Weights of a small mixture-of-experts language model, trained from scratch on English Wikipedia: width 160, 80 experts in each of 12 layers.
Below are experts of layer 7 (counted from 0) of a mixture-of-experts language model. Rows are named router (the router's row for the expert), gate (a neuron's input weights, with its number), up (a neuron's input weights, with its number) and show model dimensions 0-159. Each number is 50 + 12 x the weight over its row's rms, rounded and kept within 0 to 99.
After each expert's rows: a language model's description of what the expert responds to. This comes from a sample of Wikipedia text that the model never trained on.

# expert 45
router:75 59 52 38 69 39 27 47 51 49 58 55 22 61 63 47 52 41 54 54 46 55 47 51 72 58 53 67 56 46 46 64 36 66 74 72 38 38 49 40 26 53 43 45 33 43 53 87 57 46 49 52 45 59 29 52 43 60 64 47 59 41 55 56 61 41 50 47 56 34 73 55 46 54 46 39 45 63 55 36 51 39 49 17 35 33 47 56 54 29 67 45 46 55 52 64 42 49 47 58 56 43 32 49 42 54 46 54 61 68 49 24 69 52 53 31 30 69 53 62 50 40 40 45 54 54 29 52 40 53 61 60 45 49 57 29 46 54 53 20 80 50 55 38 50 48 51 54 43 44 26 46 71 51 52 48 52 34 52 69
gate0:53 49 51 50 49 39 40 41 63 48 48 47 56 47 63 37 54 44 54 72 52 59 50 47 53 57 62 62 19 65 79 56 50 61 43 26 40 37 49 58 25 55 57 52 49 45 53 50 69 34 55 42 56 57 39 46 55 39 56 39 56 46 49 61 54 69 37 66 31 56 71 35 56 37 65 63 55 53 41 58 37 15 53 52 28 43 57 53 72 63 58 68 34 55 57 41 31 52 46 43 44 52 54 68 41 65 29 76 49 42 49 55 32 50 67 62 61 42 39 46 62 39 59 51 61 50 60 66 27 47 48 38 31 55 54 60 57 49 43 70 46 38 66 49 54 60 55 68 51 57 57 53 24 44 32 41 51 35 30 84
up0:29 55 43 40 58 30 35 50 59 36 66 50 40 63 55 63 73 71 39 49 60 39 27 52 65 69 34 42 55 51 30 48 62 42 60 46 63 64 59 57 63 60 48 37 49 56 45 48 65 55 51 62 34 51 48 56 44 48 54 55 66 39 44 54 45 63 60 47 52 59 58 61 71 54 43 39 45 63 51 39 34 49 27 30 50 62 52 71 59 61 45 33 51 60 40 32 58 66 45 58 64 57 45 41 49 61 54 39 49 42 22 59 44 47 52 31 46 47 62 42 39 51 61 65 57 53 54 48 21 55 23 43 60 61 40 61 50 71 36 47 56 55 24 23 68 46 42 42 89 33 35 45 40 56 65 37 37 64 55 46
Description: Sentence-final periods. Periods and word-plus-period pieces ending sentences, before a new line or The, He, such as release., Recyclers., below.

# expert 10
router:60 61 33 58 55 30 55 36 66 44 40 73 38 64 56 50 68 53 53 45 54 57 51 52 57 58 42 56 62 66 40 55 51 47 55 66 42 67 43 34 49 45 39 43 41 55 50 56 41 40 47 51 42 54 49 55 37 61 57 67 48 38 56 27 69 47 39 66 65 39 64 59 52 56 30 47 49 37 63 39 41 37 23 24 32 41 54 46 61 49 61 63 37 37 69 66 31 72 34 63 49 32 46 46 45 63 42 50 69 52 36 55 49 67 41 23 40 62 60 43 51 65 28 64 52 58 42 51 33 31 60 62 45 49 75 53 28 33 30 50 75 55 29 46 79 56 54 58 47 54 38 50 55 59 59 55 49 31 60 54
gate1:48 58 41 55 55 35 64 60 68 54 53 51 50 37 37 21 61 43 46 54 79 60 52 43 43 44 37 42 65 44 52 59 66 65 74 33 46 51 64 35 44 55 48 76 40 56 67 42 44 40 66 53 47 40 53 50 62 41 50 59 39 59 62 52 38 54 53 42 54 36 63 32 56 64 47 54 60 49 54 45 41 26 53 40 65 64 58 47 68 58 60 55 50 40 53 56 48 62 45 61 22 69 34 65 46 62 54 35 42 36 43 59 71 43 71 43 43 58 60 53 65 32 47 39 30 62 28 44 60 43 67 37 26 42 42 80 38 50 38 33 62 34 53 40 53 61 45 58 50 54 55 19 45 57 59 50 51 47 35 79
up1:53 54 66 56 34 68 26 38 45 57 69 49 63 54 55 31 45 47 84 57 63 49 43 43 50 39 62 37 52 23 75 35 53 55 54 46 46 35 59 50 49 64 30 58 68 50 53 50 49 57 54 57 58 46 41 50 70 48 46 48 49 34 62 39 59 51 59 55 38 64 62 31 56 58 52 13 55 60 56 52 48 48 75 90 51 51 40 43 56 34 41 37 54 55 53 39 31 26 69 50 56 49 45 36 51 69 31 36 32 54 59 51 49 53 60 55 41 43 60 46 33 45 43 46 51 48 36 35 76 49 46 45 65 58 50 41 32 40 51 41 43 58 47 27 82 42 39 40 73 42 49 46 50 55 50 57 45 55 36 42
Description: Opening parentheses in tables. Opening parentheses and table pipes before numbers, mostly unit conversions in infobox and climate tables, such as 70.8 (2.79), 679 ft (207 m).

# expert 46
router:64 41 49 51 58 54 49 41 42 55 60 65 43 55 53 54 53 60 54 48 57 61 51 50 69 47 45 59 59 65 37 59 39 49 58 43 40 50 43 40 18 58 47 42 49 50 48 66 53 47 51 51 23 64 31 62 48 51 67 78 61 39 70 44 84 51 43 43 42 40 52 43 30 49 47 40 47 60 58 54 43 49 43 52 31 25 73 36 62 20 52 49 43 52 50 48 49 70 39 68 50 15 50 44 42 53 38 45 55 57 39 50 68 63 51 52 50 58 55 75 43 62 23 47 72 58 30 55 65 51 72 48 50 58 54 23 50 43 51 40 70 69 38 29 40 73 54 56 64 47 40 53 60 48 45 47 35 37 69 50
gate0:50 51 57 51 41 47 42 49 34 51 55 57 65 57 44 47 48 36 44 61 53 44 37 37 59 77 52 60 26 76 63 61 46 45 44 28 56 37 53 65 41 57 43 55 49 50 46 38 47 53 73 37 69 63 76 43 58 56 51 35 54 26 46 16 42 57 45 50 34 59 64 40 37 25 43 57 65 72 53 56 32 44 55 45 45 57 49 46 58 38 56 62 53 60 46 47 53 41 40 49 50 47 38 63 48 65 42 41 58 29 17 70 43 55 56 29 59 42 35 36 34 39 59 45 64 44 74 54 30 86 53 60 55 59 57 42 49 40 62 54 45 41 54 43 53 53 36 58 79 57 70 64 38 61 36 52 52 46 35 57
up0:44 37 61 47 31 45 30 55 41 70 55 44 44 65 69 50 49 64 46 45 57 56 49 56 54 65 54 64 66 53 30 48 50 44 65 40 53 49 46 53 64 51 47 58 42 51 40 56 61 66 41 45 45 26 50 68 32 26 70 59 60 44 59 40 48 61 51 37 50 39 55 41 33 75 57 36 41 63 39 30 54 69 38 50 53 37 36 41 51 51 64 50 35 59 58 54 47 60 77 32 52 59 37 51 64 20 52 33 57 41 30 32 52 47 57 38 54 44 79 50 53 50 48 69 47 61 29 50 47 43 25 81 53 61 56 47 56 45 60 70 57 49 33 56 36 50 33 49 77 58 39 35 33 53 22 54 48 52 46 52
Description: Clause connectives and subordinators. Words that open clauses in prose, such as that, which, who, when, if, but, however, and sentence-initial The.

# expert 54
router:72 57 22 63 51 50 38 41 54 57 53 58 33 64 58 47 60 50 66 32 57 57 59 38 64 53 34 40 58 56 43 62 43 58 56 65 38 55 28 56 35 43 38 69 45 48 33 60 65 29 35 61 41 64 45 59 32 62 55 70 57 36 68 41 66 40 34 62 79 49 62 64 45 56 44 48 40 50 72 52 37 44 39 40 40 31 59 47 66 40 61 54 34 44 59 65 49 57 37 63 69 36 47 34 36 53 45 55 63 49 39 28 57 64 38 39 41 64 60 63 45 59 30 54 71 58 45 37 48 55 53 59 31 62 68 37 34 44 36 41 59 64 50 40 43 68 38 60 59 62 32 58 57 65 33 47 43 31 54 40
gate1:62 42 33 45 62 59 63 56 36 47 60 59 44 47 35 35 57 52 54 37 67 44 47 49 50 37 49 34 45 56 47 55 49 41 61 29 51 49 40 39 35 58 46 62 46 42 57 58 55 63 65 62 56 60 43 55 26 38 53 41 57 56 61 48 56 56 58 41 50 57 62 33 48 60 57 82 64 51 61 42 43 16 49 56 57 56 66 39 58 57 64 58 62 48 67 85 50 47 43 67 40 50 49 57 37 43 42 25 42 56 64 66 59 45 38 57 50 21 81 46 58 46 52 44 57 57 47 39 50 61 64 52 44 36 21 39 41 66 54 44 57 41 59 35 51 41 47 58 50 40 65 05 50 51 48 50 37 33 34 78
up1:61 54 56 58 23 66 55 41 60 68 53 44 60 52 58 38 38 57 76 46 31 65 55 36 47 50 52 36 58 29 64 35 53 43 46 67 40 49 60 64 57 53 36 73 58 55 56 56 39 51 50 53 53 37 43 80 52 37 54 61 56 57 42 57 57 54 40 43 47 48 61 31 50 31 56 45 33 72 63 50 45 44 68 69 48 63 35 33 72 60 29 45 52 66 53 50 51 18 64 48 64 25 53 45 67 47 49 42 22 56 49 44 57 42 66 57 24 57 45 45 43 30 41 56 49 50 22 44 68 32 46 45 63 70 61 56 39 45 43 46 27 60 53 48 65 52 48 33 64 47 27 42 56 53 50 44 47 61 42 34
Description: Table cells, years, 'gr'. Cell separators after percentages, in before years, line breaks in lists, and opening pieces like gr, Sc, comp.

# expert 12
router:53 68 42 49 56 46 54 44 48 59 41 63 49 45 41 26 53 40 55 32 67 54 37 46 51 63 42 42 63 50 47 47 23 44 75 57 42 20 41 61 36 34 44 66 45 52 50 60 57 48 49 46 38 55 55 50 42 61 77 54 56 38 57 40 46 37 42 56 38 62 51 53 62 60 34 52 27 40 59 44 43 46 25 46 50 55 63 46 49 55 52 55 26 45 69 59 45 49 47 59 51 38 27 41 34 68 36 66 58 57 40 44 58 55 63 53 51 70 75 45 47 57 56 52 57 61 36 32 79 71 74 61 41 69 64 58 54 71 36 43 53 65 67 29 49 48 42 46 66 67 40 62 59 59 38 32 32 33 75 51
gate0:56 50 67 47 38 50 53 35 39 50 44 61 64 52 54 14 50 46 45 56 36 41 55 41 59 70 43 80 38 47 53 48 32 80 52 48 72 46 49 65 46 66 41 72 51 47 60 56 52 49 68 30 51 51 65 29 69 42 61 40 57 37 38 41 67 51 48 28 43 50 51 46 46 59 36 62 51 61 39 42 60 53 56 68 18 64 45 56 69 42 69 40 34 32 61 49 38 62 39 43 45 38 38 49 54 67 41 52 54 33 52 58 60 56 80 56 49 39 35 41 62 38 54 57 64 53 81 57 28 52 44 53 51 46 53 52 43 58 42 58 47 59 56 48 45 36 36 48 45 57 62 50 26 63 35 28 57 41 34 63
up0:35 37 43 47 50 48 20 54 46 62 63 50 53 69 76 60 41 53 37 54 53 49 55 32 45 66 69 44 50 47 40 41 39 49 61 47 57 56 58 60 67 46 47 65 44 53 60 37 56 56 41 53 36 59 42 84 62 60 57 43 63 23 69 37 51 67 46 62 45 43 44 33 61 58 55 56 49 66 25 37 47 40 42 67 39 64 40 37 62 64 45 37 55 54 61 47 47 60 60 55 44 46 56 37 47 35 45 36 57 38 53 59 64 42 72 30 38 52 64 44 49 77 53 47 69 42 42 50 30 48 20 46 50 53 61 45 45 46 86 54 30 69 31 51 38 68 37 43 72 44 51 33 50 52 45 64 51 64 35 57
Description: Mid-word fragments. Word pieces in the middle of ordinary words, often after an opening fragment, e.g. br-ut-al, foc-us, renown-ed, p-ed-estal.

# expert 15
router:64 64 43 46 41 48 66 41 71 45 49 51 44 57 70 41 63 49 66 36 54 60 71 46 62 52 43 50 61 69 49 60 48 68 56 53 37 51 35 46 39 39 38 73 48 30 29 57 58 42 46 57 43 67 23 61 33 56 45 66 71 39 61 60 58 41 40 62 69 49 56 71 40 61 39 38 22 48 71 42 43 36 36 37 32 31 64 51 63 46 53 49 32 48 72 57 47 52 39 70 63 33 45 39 34 49 50 62 68 54 34 26 48 60 39 41 37 61 64 72 44 72 36 56 55 57 46 41 46 59 54 59 26 58 70 34 34 48 34 44 51 52 56 40 43 68 54 49 51 56 44 48 53 65 36 39 47 45 53 46
gate0:55 61 71 57 39 49 34 22 30 32 54 65 50 59 48 46 34 60 45 81 38 71 53 48 44 65 45 69 35 66 57 50 38 61 46 30 65 45 45 56 47 49 45 60 57 42 46 38 59 49 70 57 54 66 57 48 64 35 72 44 38 47 41 59 54 48 44 41 47 40 69 62 52 46 44 69 48 57 49 51 35 58 66 58 32 45 56 31 65 42 70 43 35 33 72 61 55 51 43 23 32 67 50 60 55 49 46 57 69 47 36 56 33 47 47 54 65 51 28 43 63 33 55 60 50 49 59 70 28 49 56 47 44 46 48 30 56 56 67 49 60 39 50 35 50 42 36 38 79 60 61 35 28 56 34 45 52 42 43 69
up0:37 50 43 57 43 44 38 67 55 53 59 44 45 74 44 74 41 36 45 65 58 61 56 37 42 54 57 42 42 72 44 31 47 30 77 50 38 60 48 57 58 58 36 53 37 57 35 60 56 67 53 49 33 51 61 55 66 52 65 50 55 53 51 36 49 57 54 50 38 54 54 56 67 55 51 42 37 64 15 50 60 43 45 49 62 45 35 45 37 75 22 52 36 74 55 51 50 56 58 28 50 41 45 52 43 49 26 50 58 25 29 60 35 41 58 48 65 47 44 35 37 76 57 63 62 72 39 51 34 36 31 54 65 38 46 40 42 49 81 54 38 66 38 35 45 66 56 58 69 43 52 51 43 59 57 53 37 60 64 48
Description: Word-initial letters. Opening letter or letters of a word split into pieces, often after an article, such as d-iamond, d-irection, D-übendorf, V-ishwaroop.

# expert 1
router:58 55 34 56 56 35 44 44 64 40 48 54 43 55 83 45 54 64 68 53 52 52 56 40 54 63 38 58 56 72 39 63 47 51 49 53 36 33 57 51 40 33 45 50 50 48 48 58 53 37 43 51 45 53 30 65 42 57 56 75 52 43 56 46 64 40 44 51 52 54 71 45 62 53 34 39 24 51 56 37 56 45 31 35 44 44 57 59 63 39 55 51 38 25 73 59 25 61 31 58 55 22 32 46 46 73 32 63 53 72 35 34 60 79 33 27 51 72 52 55 46 68 35 70 59 54 38 47 38 39 48 76 42 53 66 47 44 38 44 36 64 59 35 49 53 57 54 55 46 54 35 51 60 50 47 52 55 37 62 72
gate1:51 63 37 50 67 51 54 42 59 47 69 51 48 42 35 28 55 63 42 53 70 41 39 47 60 41 35 55 61 55 47 49 44 40 62 33 53 44 59 44 45 50 43 58 54 28 47 51 41 61 76 62 54 40 55 47 39 38 52 61 44 58 60 66 59 69 60 43 59 39 34 29 41 40 65 29 58 56 48 40 41 40 46 56 71 70 53 61 81 48 42 54 42 45 42 66 59 74 37 59 29 54 35 41 48 72 60 31 30 29 57 48 65 49 60 59 47 50 53 55 33 40 67 25 43 60 41 54 61 77 71 53 29 48 24 59 43 44 37 24 71 41 46 42 48 50 59 63 47 53 60 42 53 43 52 60 63 50 29 66
up1:39 54 61 47 39 66 36 30 54 56 54 21 53 66 51 49 47 57 71 42 48 64 52 50 50 47 63 33 41 42 69 53 35 43 55 41 52 64 44 59 53 70 37 62 35 52 44 29 43 63 36 57 51 42 47 59 53 27 52 44 66 39 43 45 66 28 36 41 39 56 73 38 58 42 71 41 55 42 58 58 29 53 40 70 46 56 41 25 40 47 55 33 46 71 68 53 51 19 64 55 57 48 71 43 44 65 29 39 43 54 55 50 36 60 73 60 50 40 29 60 55 56 52 57 49 52 47 59 78 61 54 36 41 44 39 50 33 43 50 50 43 66 67 41 67 55 53 23 55 40 41 49 77 46 50 51 38 68 54 37
Description: Opening quotes and parentheses. Opening quotation marks and parentheses before titles, quoted praise or birth details, e.g. called it ", singles chronology | ", (born.

# expert 49
router:70 64 47 69 64 35 65 31 48 46 44 59 56 55 51 40 56 26 60 39 66 55 53 54 54 61 29 57 56 52 40 70 38 55 51 58 47 33 37 54 44 45 49 50 38 51 42 59 59 44 48 52 46 49 35 53 32 60 49 66 66 37 67 56 59 48 46 63 63 61 60 63 28 54 56 69 43 37 64 45 26 29 35 24 23 48 65 48 71 45 65 51 43 25 52 63 49 49 46 60 56 33 46 42 37 52 30 67 52 52 30 46 45 63 42 40 33 46 57 67 43 77 29 74 64 52 36 49 52 54 62 46 30 67 64 44 22 39 46 50 60 60 64 45 37 59 45 63 49 57 33 46 54 52 47 61 56 34 42 63
gate1:65 63 47 54 66 49 68 52 41 54 36 33 48 28 36 37 54 42 47 33 59 67 35 65 43 21 65 35 51 65 31 45 59 45 54 57 32 45 44 18 39 60 42 56 44 43 53 48 64 55 62 59 54 55 51 60 48 58 33 57 53 51 51 66 39 54 62 25 49 46 46 37 46 45 60 57 42 58 63 32 35 40 42 57 45 69 59 59 67 60 46 48 56 44 44 85 52 44 40 63 46 49 33 53 23 49 51 49 30 46 61 50 57 51 54 58 35 47 56 69 70 35 64 57 44 66 52 65 50 59 72 21 27 57 37 52 32 52 56 37 53 66 41 37 64 37 60 63 41 49 59 23 50 51 53 69 59 39 42 58
up1:58 47 63 44 43 55 50 42 55 40 45 38 45 35 63 44 61 57 60 52 45 69 43 37 58 42 53 45 46 41 61 51 61 55 64 47 38 55 68 75 63 63 34 63 72 55 64 35 46 61 53 51 35 43 56 78 64 24 40 47 49 46 62 43 54 50 34 46 57 62 45 41 67 54 39 35 51 81 59 48 28 57 60 59 42 54 50 40 72 52 38 55 44 68 57 44 48 35 78 43 52 50 48 33 39 59 51 44 43 38 61 54 41 33 64 43 46 54 59 37 30 45 38 53 37 43 18 54 52 41 64 54 44 48 40 67 26 44 51 48 15 46 59 21 61 61 33 39 73 60 32 42 53 55 41 41 38 41 56 27
Description: Table cell separators. Pipe separators and first letters of table cells, especially header rows like | Pos | Team | Pld, plus list colons.

# expert 4
router:59 41 59 54 54 49 59 48 57 52 67 59 39 56 49 48 56 43 59 43 57 58 28 52 59 44 33 47 58 59 31 59 34 78 56 47 49 52 53 53 27 49 45 70 35 54 43 82 55 42 39 55 19 55 49 60 49 49 38 63 67 44 59 42 78 53 45 60 56 28 61 56 48 55 28 41 48 45 69 42 50 39 50 43 40 44 65 46 51 41 69 33 41 28 60 52 49 46 45 65 62 28 47 49 48 56 26 50 54 65 48 58 74 63 49 49 36 68 58 43 38 47 49 64 50 60 41 42 57 47 63 61 14 49 66 40 29 38 49 43 49 58 29 23 62 76 33 57 47 65 47 54 73 49 31 60 40 51 57 46
gate1:57 68 41 51 65 53 43 47 57 60 61 43 74 50 48 45 58 40 55 36 58 43 46 50 60 26 56 34 36 38 38 47 41 33 44 43 36 66 69 36 34 43 42 78 50 47 44 48 56 71 55 67 47 59 49 45 37 24 30 64 30 59 54 64 48 72 42 51 51 44 62 50 30 66 33 55 40 80 60 36 56 42 51 50 58 64 51 42 56 59 59 37 35 51 47 59 53 48 41 71 39 59 52 46 39 49 42 39 50 34 75 70 57 54 63 53 57 30 44 45 57 46 49 46 58 42 41 50 55 66 88 39 16 33 63 54 39 50 42 41 66 38 51 56 66 39 53 46 62 39 35 27 54 43 64 63 43 54 43 56
up1:55 69 73 29 33 81 45 35 53 38 38 36 62 63 46 34 45 57 57 40 47 50 48 57 42 64 52 37 45 47 45 44 55 53 45 45 39 61 47 63 29 45 59 66 63 54 60 49 63 54 49 62 56 59 53 71 70 53 40 56 49 52 25 39 59 45 28 44 44 55 36 41 61 47 62 44 37 53 43 44 38 52 72 86 59 65 34 27 64 33 61 58 38 74 42 59 54 42 58 49 47 49 43 34 50 65 43 36 37 61 59 59 55 36 46 57 44 67 43 64 41 45 55 71 33 68 40 56 50 26 28 37 76 57 51 40 36 47 44 58 31 54 53 40 73 52 53 52 42 49 32 35 52 31 52 43 62 66 52 41
Description: Prepositions and possessive determiners. Prepositions, articles and possessives in running prose, such as of the, to the, with, its, 's, his, often right after a verb.

# expert 19
router:53 59 41 58 39 44 68 39 58 39 57 53 34 60 60 48 45 42 80 32 46 60 62 43 62 70 41 56 58 56 62 67 51 60 51 53 37 45 49 44 41 36 32 61 60 26 37 58 59 41 54 62 53 52 14 59 29 60 51 66 65 41 60 57 58 43 28 54 77 66 58 48 28 56 43 34 39 55 72 38 29 48 46 35 41 44 61 45 65 42 65 60 40 25 83 57 37 49 41 65 50 42 41 34 43 41 46 58 57 49 48 45 59 69 41 47 41 64 66 72 37 63 37 60 59 54 31 35 44 62 59 60 38 56 65 42 36 69 37 42 56 53 41 39 51 62 42 53 48 61 34 60 44 64 42 52 54 42 54 44
gate1:55 81 37 61 50 54 47 47 50 38 47 52 52 44 53 37 50 35 47 37 70 61 35 55 48 39 40 49 66 54 44 38 54 50 60 46 54 42 47 21 36 48 51 50 61 34 47 57 73 72 74 50 55 45 40 35 51 47 69 70 51 59 50 56 41 51 39 33 63 47 44 31 36 56 53 61 68 61 52 47 35 37 44 59 51 65 59 54 64 58 53 38 31 63 39 75 54 49 47 47 12 66 29 44 27 47 44 37 36 38 68 74 65 60 63 56 54 58 52 67 73 44 43 41 54 57 47 41 65 55 77 32 36 33 35 54 31 44 51 48 35 39 59 35 59 50 57 52 56 54 61 38 50 64 57 45 68 42 33 62
up1:63 65 73 57 41 47 53 35 56 64 64 40 36 44 35 21 42 57 61 38 29 60 62 51 57 37 61 43 36 59 65 50 67 46 56 46 45 37 68 54 71 67 30 81 69 51 75 34 47 63 36 54 43 53 57 58 64 36 30 44 57 45 61 49 47 41 44 36 45 64 55 44 64 48 67 43 34 49 65 54 39 50 55 60 42 66 46 35 61 51 45 66 39 50 53 40 53 34 56 51 31 16 60 43 65 67 60 37 47 51 46 57 40 55 79 48 41 53 55 58 55 53 34 50 38 52 40 37 74 51 34 47 48 56 46 33 39 53 54 52 24 59 50 49 61 50 45 44 62 44 24 57 44 74 50 52 65 49 36 33
Description: Capital initial letters. Single capital letters starting a capitalized word inside titles and names, e.g. Good M-orning, My L-ittle, Lieutenant G-overnor.

# expert 0
router:62 48 49 64 70 52 53 42 44 58 64 73 41 64 46 39 58 33 67 44 59 58 35 49 54 48 25 47 53 63 37 57 34 75 62 50 53 49 47 41 34 42 45 50 47 49 32 58 68 43 48 62 31 56 50 62 47 57 42 47 66 43 74 39 80 46 48 48 57 30 61 65 41 52 38 43 43 40 52 24 40 41 57 38 38 41 51 51 69 36 59 52 43 35 57 51 33 57 44 59 49 40 58 47 39 48 31 37 69 53 46 64 57 71 47 54 40 58 85 45 43 60 38 70 46 56 37 45 55 52 75 50 34 46 67 39 17 65 45 33 61 69 37 38 50 82 42 47 40 54 41 54 65 46 36 62 47 47 58 55
gate1:50 55 31 45 48 47 67 58 38 12 59 43 52 57 64 53 52 35 26 36 59 44 44 51 60 45 57 54 54 43 67 35 70 68 52 41 56 55 60 51 28 44 52 56 37 48 68 43 54 63 52 56 72 33 51 49 48 38 41 49 44 40 63 37 60 74 46 55 55 57 64 65 44 38 51 60 28 61 32 46 46 29 60 73 55 65 61 47 76 53 63 43 51 53 48 52 34 39 38 72 42 57 28 44 36 63 37 43 43 62 76 65 42 34 39 46 59 34 68 68 67 32 38 53 56 72 52 48 60 64 66 31 49 30 52 61 44 48 55 40 52 29 53 53 66 54 52 55 39 39 43 31 59 46 52 61 57 45 50 70
up1:59 45 57 39 26 83 40 43 46 74 40 46 73 50 52 50 51 58 53 61 39 57 49 53 62 34 58 50 55 47 62 34 48 42 51 60 51 50 61 47 60 46 32 61 58 50 45 56 64 55 27 46 47 43 51 64 63 33 49 48 67 43 58 38 78 51 36 51 29 36 44 73 94 49 66 50 54 68 42 50 44 57 56 72 59 46 54 36 32 63 54 28 54 58 46 34 47 35 53 52 36 37 45 55 49 60 61 50 23 52 50 65 62 41 45 48 51 60 51 44 42 50 51 74 37 38 23 28 59 38 56 47 68 55 41 33 43 60 34 37 31 57 77 38 72 58 45 36 52 52 40 45 63 55 43 57 48 52 44 44
Description: Prepositions after verbs. Prepositions such as to, in, for, by, from after verbs or nouns, often before the or a possessive, e.g. Prior to, played for.

# expert 38
router:66 56 38 70 45 58 37 43 48 53 49 57 21 56 71 40 60 62 64 30 62 61 36 31 67 60 39 48 60 54 45 60 59 65 48 73 40 58 37 65 42 34 30 58 37 40 34 64 54 36 45 76 46 62 35 63 35 63 50 61 53 39 65 22 61 43 40 46 57 31 58 61 67 54 49 71 26 34 61 50 37 32 46 40 44 40 58 41 58 31 59 36 34 38 55 62 36 59 42 56 66 37 58 40 40 61 38 53 54 54 30 42 53 63 40 52 34 52 56 61 53 63 33 54 63 58 46 49 68 50 50 53 42 62 61 37 36 57 39 39 61 66 50 46 54 67 45 57 69 55 32 69 55 54 34 55 46 33 58 47
gate1:52 45 30 54 60 52 60 41 39 50 46 54 38 49 39 41 45 33 55 41 71 63 58 23 30 34 48 49 60 52 61 32 46 50 68 35 36 50 55 45 37 36 40 56 63 37 70 50 47 82 56 56 49 40 53 58 49 43 46 52 55 66 86 63 44 51 46 35 38 57 39 42 41 49 41 74 47 54 54 53 45 15 46 44 64 68 60 52 50 56 33 60 54 50 60 75 54 50 47 49 30 66 34 51 43 54 41 48 51 54 45 81 60 48 71 63 44 48 57 45 55 38 42 35 57 71 39 46 66 51 70 31 46 51 45 59 36 42 53 24 50 60 53 53 54 34 48 45 52 50 43 21 50 58 48 79 57 30 36 59
up1:50 39 64 35 46 62 37 30 60 64 43 47 55 44 37 31 38 61 65 52 42 71 57 37 66 35 70 42 40 41 66 49 51 33 42 52 29 44 57 61 60 53 47 77 67 43 62 53 45 55 52 58 61 24 58 62 56 32 47 33 67 39 49 55 49 34 39 49 35 51 39 40 50 46 66 47 39 60 64 45 42 43 50 74 38 67 44 45 47 48 52 43 42 77 60 58 68 39 67 54 59 57 56 41 51 56 55 36 26 68 46 52 47 64 58 52 34 46 34 60 47 52 34 51 49 59 32 35 73 35 58 38 66 69 57 48 41 57 31 43 38 61 62 72 62 50 33 22 46 55 28 44 50 39 47 48 57 63 31 27
Description: Country and nationality words. Country names, nationality adjectives and their final pieces, such as United States, American, France, Argent-ina, Moroc-co, the word country.

# expert 50
router:75 65 47 61 54 55 34 36 62 57 57 72 33 53 53 50 70 64 55 41 62 51 42 40 68 43 45 47 56 72 25 60 53 53 66 50 51 41 42 29 46 53 37 39 30 55 33 60 52 32 43 58 40 51 33 56 41 57 41 72 59 40 66 48 55 38 40 59 52 56 58 65 53 57 42 36 38 48 55 50 41 36 52 39 20 31 51 51 70 39 59 46 41 41 61 57 48 56 48 60 77 44 42 48 50 63 23 43 68 52 40 53 47 60 46 29 21 64 58 74 33 44 45 74 72 48 38 44 58 43 63 47 46 59 57 35 53 63 50 41 71 55 34 36 41 73 44 71 47 59 29 44 55 60 52 49 55 33 49 52
gate2:30 17 50 66 50 42 59 41 53 51 37 46 43 54 77 53 41 56 56 69 57 30 43 48 67 54 35 54 47 57 51 40 47 52 45 42 48 40 45 38 52 77 37 41 83 28 26 44 58 44 45 59 49 52 25 41 55 66 61 59 37 57 40 65 67 63 40 39 45 54 36 31 40 71 33 59 57 59 49 57 44 46 50 59 46 55 58 17 54 47 47 43 29 53 35 48 69 55 50 27 68 30 62 51 47 64 65 42 60 44 60 49 55 65 50 70 51 62 30 55 26 51 52 51 59 66 56 62 52 54 38 52 55 61 48 33 66 58 50 51 38 36 35 58 34 54 51 48 56 44 41 36 75 53 59 67 50 62 40 61
up2:42 50 60 37 55 68 37 40 58 61 58 38 61 52 49 62 48 63 53 47 32 45 49 43 28 30 61 57 67 57 59 35 34 47 69 54 55 43 48 58 29 57 59 68 72 60 44 61 53 48 54 52 52 62 35 57 37 40 58 55 45 51 59 58 52 42 46 44 45 40 47 70 54 69 58 43 42 66 31 55 69 49 54 39 41 47 44 24 52 25 46 50 61 67 36 53 36 53 49 74 45 49 31 54 63 72 58 35 27 52 55 48 35 57 44 27 37 75 31 43 37 57 43 50 68 53 42 37 56 38 65 79 50 36 62 48 66 53 64 37 61 48 41 27 57 67 57 35 35 38 74 49 34 42 62 52 40 37 38 29
Description: Commas and separators. Commas, semicolons, closing brackets and table pipes that end items, often after place names such as Barcelona, Spain.

# expert 31
router:68 51 25 57 51 51 31 41 45 43 59 56 38 61 52 39 52 48 64 30 62 64 56 43 63 55 41 51 63 63 51 65 48 66 51 66 34 50 30 63 33 34 40 47 51 43 29 52 58 35 43 65 41 61 35 68 33 66 48 67 59 39 66 44 71 40 36 50 63 52 58 56 33 59 44 41 31 50 63 45 31 44 40 31 38 34 56 41 68 42 61 46 40 31 62 62 50 58 38 60 72 33 57 36 34 63 44 49 66 63 33 34 58 64 33 38 36 68 65 67 49 54 37 48 62 63 41 45 56 50 57 67 40 66 66 42 26 52 40 44 52 66 50 38 55 63 39 64 59 67 37 60 51 58 32 41 45 30 49 50
gate2:34 30 38 52 44 66 65 48 52 58 42 56 45 38 48 51 55 50 36 61 47 38 45 69 58 46 85 32 72 48 35 41 40 29 45 48 43 55 38 38 14 49 45 23 61 44 40 59 50 43 44 59 25 45 39 52 48 41 44 62 61 53 51 28 54 50 55 58 46 42 40 16 45 61 27 59 45 66 72 57 46 41 56 45 46 62 69 34 47 45 51 61 39 57 46 54 56 77 46 55 85 51 48 60 63 38 57 53 43 62 62 66 49 45 55 79 48 44 40 39 60 71 56 59 45 44 43 65 60 58 64 41 65 62 44 39 61 35 63 50 41 53 34 49 46 53 65 65 59 71 45 57 51 45 60 42 63 42 44 59
up2:50 37 50 56 50 52 49 32 69 55 49 52 56 66 59 68 65 54 62 47 42 29 44 41 46 48 41 52 52 54 52 41 41 56 53 33 54 35 48 53 39 61 82 83 48 49 26 58 46 30 44 70 59 45 59 40 39 60 67 49 36 63 42 52 53 55 58 49 52 52 77 74 58 75 58 46 56 67 44 57 50 49 60 37 34 45 34 20 23 39 42 51 47 58 50 53 49 59 50 61 42 46 36 64 46 60 34 57 49 41 45 49 36 57 59 52 29 65 50 44 41 49 43 37 73 51 32 45 57 38 36 50 46 43 47 69 67 31 53 44 51 41 60 64 57 41 57 35 34 21 66 62 45 65 50 54 10 49 63 50
Description: Verb-stem word beginnings. Opening pieces of verbs and abstract nouns in prose, such as conv-inces, attem-pts, prot, arr, viol, plus case-name v.